Weights of a small mixture-of-experts language model, trained from scratch on English Wikipedia.
Size: 12 layers, width 512, vocabulary 32000, 181M parameters.
Experts: 96 experts in each of 11 layers, 96 squared leaky ReLU neurons an expert, a sigmoid router.
Training: a variant of Adam for the experts, 576M tokens.
Below are experts of layer 6 (counted from 0) of a mixture-of-experts language model. Rows are named router (the router's row for the expert) and show model dimensions 384-511. Each number is 128 + 32 x the weight over its row's rms, rounded and kept within 0 to 255.
After each expert's rows: a language model's description of what the expert responds to. This comes from a sample of Wikipedia text that the model never trained on.

# expert 13
router [ 98 124  86 138 100 146 121 140 108 137 177 145 161  94  96 133 151 125 105 135 101 207 122 104 170  91 144 103 142 133  79 113 170 175  76 147 134  86  59  82 138 109 163 146 118 116 168  81 160 104 140 121  86  90 140 187 112 132 152 116 131  95 134 126 105 125  90 135 164 136  83 118  77 118 144 134  91 125 147 104 153 162 139 221 129 132 110 156  85 123 137 163 171 127 126 116 154 183 110 156 145 144 160 137 142  95 101 160 115 138 168 121 112 110 173 142 161 120 149  92 119 148 154 166 100 160 151 127]
What it handles: Award, Best, Nominated and Year in awards sections, plus the first word of names like United, New Zealand, South.

# expert 49
router [137 101 122 142 113 172  76 127 161 127 133 117 185  89 114 139  88 110 140 120 117 196  96 152 127 112 129 150 181  66  91 158 128 195 134 148 104  84 138  69 107 102 123 115 108 164 135 124 128 178 141 102  88 138 174 110 157 138 166  77 118 119 164 150  81 158 105 110 130 163  81  88  39 113 178 116  82 125  95 139 132 131 206 147 103 155 118 152  88 130 154 128 153 194 140 145 102 148  83 150 160 130 160 145 159 143  82 153  98 209 191 165 122 133 164 187 123 117 171  84  76 161 143 195 131 143  60 119]
What it handles: Words inside song, album and work titles like Love, You, Make, plus for, of and as in titles and honors.

# expert 32
router [119 151 121 184  94 134  89 189 112 128 132 166 187 126  83 204  87  97  66 161 101 184 168 145 129 101 142  48 128 180 151 133 138  83 121 127  90  90 136 132  84 134  91 156 118 145 169  67 120 104 148 146 107 126 126 145 119  82 133  82 137  96 153  73 120 147 105 149 101  67 120 131  57 146 186 164 103 124 148 139 199 140 165 158 110 132 118 122 143  54 136 141 158 111 169 142 186  90 132 126 161 112 135  91 148 132 145 159 119 123 106 121 140  70 159  64 171 104 127  78 172 103 157  81 160 122 119 121]
What it handles: Function words, punctuation and line breaks in geographic and administrative entries, such as with, as, sq, Species, bullets and census details.

# expert 23
router [156 103  68 164  80 177 100 120 122 137 143 159 170  60 168 103 120 119 175  82  97 118 146 143 136 122 127 150 158 153 157 166 125 134 110 120 123 116 117 135  70 118 148  25 121 171 143 137 164  95 203 130 125  77 112 150 141 126 107  89 134  98 104  89 119 111 120 149 127 125  63  92  88 152 197 147 167 106 156 121 135 132 119 101 166  81  86  96 119  79 150 140 112 141 162 153 125 152 137 153 104 105 150  81 120 159 184 127 104 161 199 121 149 144 144 164 120 126  78 101 144 148 108  79  86  95  75 108]
What it handles: Given names, titles and place-name parts in lists, election tables and addresses, such as Thomas, Earl, London, -ley, Live Oak Street.

# expert 43
router [ 98 126 145 139  83 107  87 146 134 118 201 125  89 110 147 125 116  81 146 159 110  99 133 165 122  57 126  76 168 146 119 168 131 126 103  98 121  84 145  52  89 156  87 133  55 105 145 129 139  83 139 128  71  93 148 122 114 103 122 129 185  92 251  92 133 112 106  77  88 157 160  94  73 176 195 140  49 123 130 114 202 103 144 177  77 157 121 144 107 130 151 145 153 102 104 109 137 139  94 154 151 128 113 153 111  88 154 128  92 163 147 113 139 148 149 116 137  90 143 108 134 132 138 188 161 121  96  86]
What it handles: Words about bands and albums, such as band, studio, Label, solo, percussion, plus genre pieces like R&B and album-title starts.

# expert 2
router [155 155  71 138 141 186 117 155 147 121 112 163 132 113 173 101 121 112 153 153 111 155 154 106 159 162 151 123 152 118 134 133 141 131 135 194  98 117 117 125 106  71 159 108 111 164 169 119 108 155 221 132 110 104 146 145 142  98 105 127 202  82 185 128  81  78 109 159  88 115  82  56  85 156 185 158 111 114 150 105 164  92 125 111 131  93 114  97  57 119 196 147  85 142 102 132 114 115 122 177 141  82 133 139 143  99 124 118 111 174 140 143 126 129 176 107 111 125 130 147 111 142 107 171 124 124  78 134]
What it handles: First pieces of personal and place names, especially Irish, Scottish and English ones, such as Sir, Hugh, Patrick, Har(land), Carr(igtwohill).

# expert 39
router [148 134 129 177  73 172  96 142 170 101 153 134 235 130 131 159  82 139 129  97 108 136 153  64 151 113 126 131 186  96  94 153 160 140 121 175 125 197 130  90 127 180 147 103  79 136 110  96 154 141 127 118  87 143  91 168 161 138 134 104 190 121 157  99 123 142 166 173 126  43  90 117  93 106  81 118  95 146 218 109 137 118 142 161 167  84 122 138 116 102  94 151  80 120 138 133 109 105 125 161 149 149 107 146 137 119 106 123 103 201 156 118 160 109 157 117 120  68 134  84 169 134 126 162 151 164 111 162]
What it handles: The article the after of, in or on, plus direction adjectives like southern, upper, nearby, in geographic and descriptive text.

# expert 37
router [107 165 137 151 123  81 118 155 119 153 124 130 128  52  95 171 100  55 149 145 152 176 146 121 105 133 131 126 149 180  91 149  97 103 105 123 116 168 143 147  99 130 128 125 116 132 119 199 104 163 124 183 119 122 156 172 149 113 113  58  50 122 194 103 131 132 165 170 132 109 102 134  96 120 148 113 119 123 167 133 138 200 107 149 112 129 121 132 144 156 112 164 179 145 140 114 145 114 107 142 153 189 139 166 121 123  57  89  70 134 195 121 167  67 139 112 136 113 146 169 167  89 122 181 121  91  97 176]
What it handles: Words after in or of in species descriptions, such as in the family, plus asteroid-table fields like Palomar and register entries.

# expert 36
router [135 137 155 107 127 138 114 167 208 107 154  95 179  98 143 116  92 122 175 118 172 132 146  50 118  99 105 132 190 119 164 147 173 137 105 159 115  94 124 101 125 155 149 102  64 131  40 157 175 121 151  97  55  89 140 161  79 115 117  77 146  89 200 134  94  96 125  98 186 110  91 137 123 141 133 103 154  80 150 142 159  68 139 182 152  86 153 176  84  93 140 165 109  96 180 210 111 115 145 131 174  81 122 173 196 110 143 111  92 146 132 126 141 108 180 145 193 146 146  38 111 107  82  65  90 144 152 112]
What it handles: Nouns and adjectives used as modifiers right after a or an, such as railway, television, comedy, computer, off-road-oriented.

# expert 22
router [117 144 120 139 128 122 111 120 136 144 100 161 174 179 130 130 114  98 180 137  90 196 179 146 116  86 174 121 152 155  45 135  78 171 144 205 117 150 118 125 109  76 165 153  85 166 123 102 138 110 169 100 131  92 149 179 178 140 138 102 182  53 150 128 102 156 108 139 157 128  80 125  61 127 124 183  74 190 122  79 181 138 186 139  63 108 100 168 128  93 119 175 110 139 109 176  83 129 136 120 153 139 108 139 128 134 106 140 159 185  59 115 120  99 143 141 173  96 116  55 158 124 126 159  88 125  87 122]
What it handles: Infinitive to and modal verbs before a bare verb, such as would, can, may, must, in order to reach; also Romance particles like de.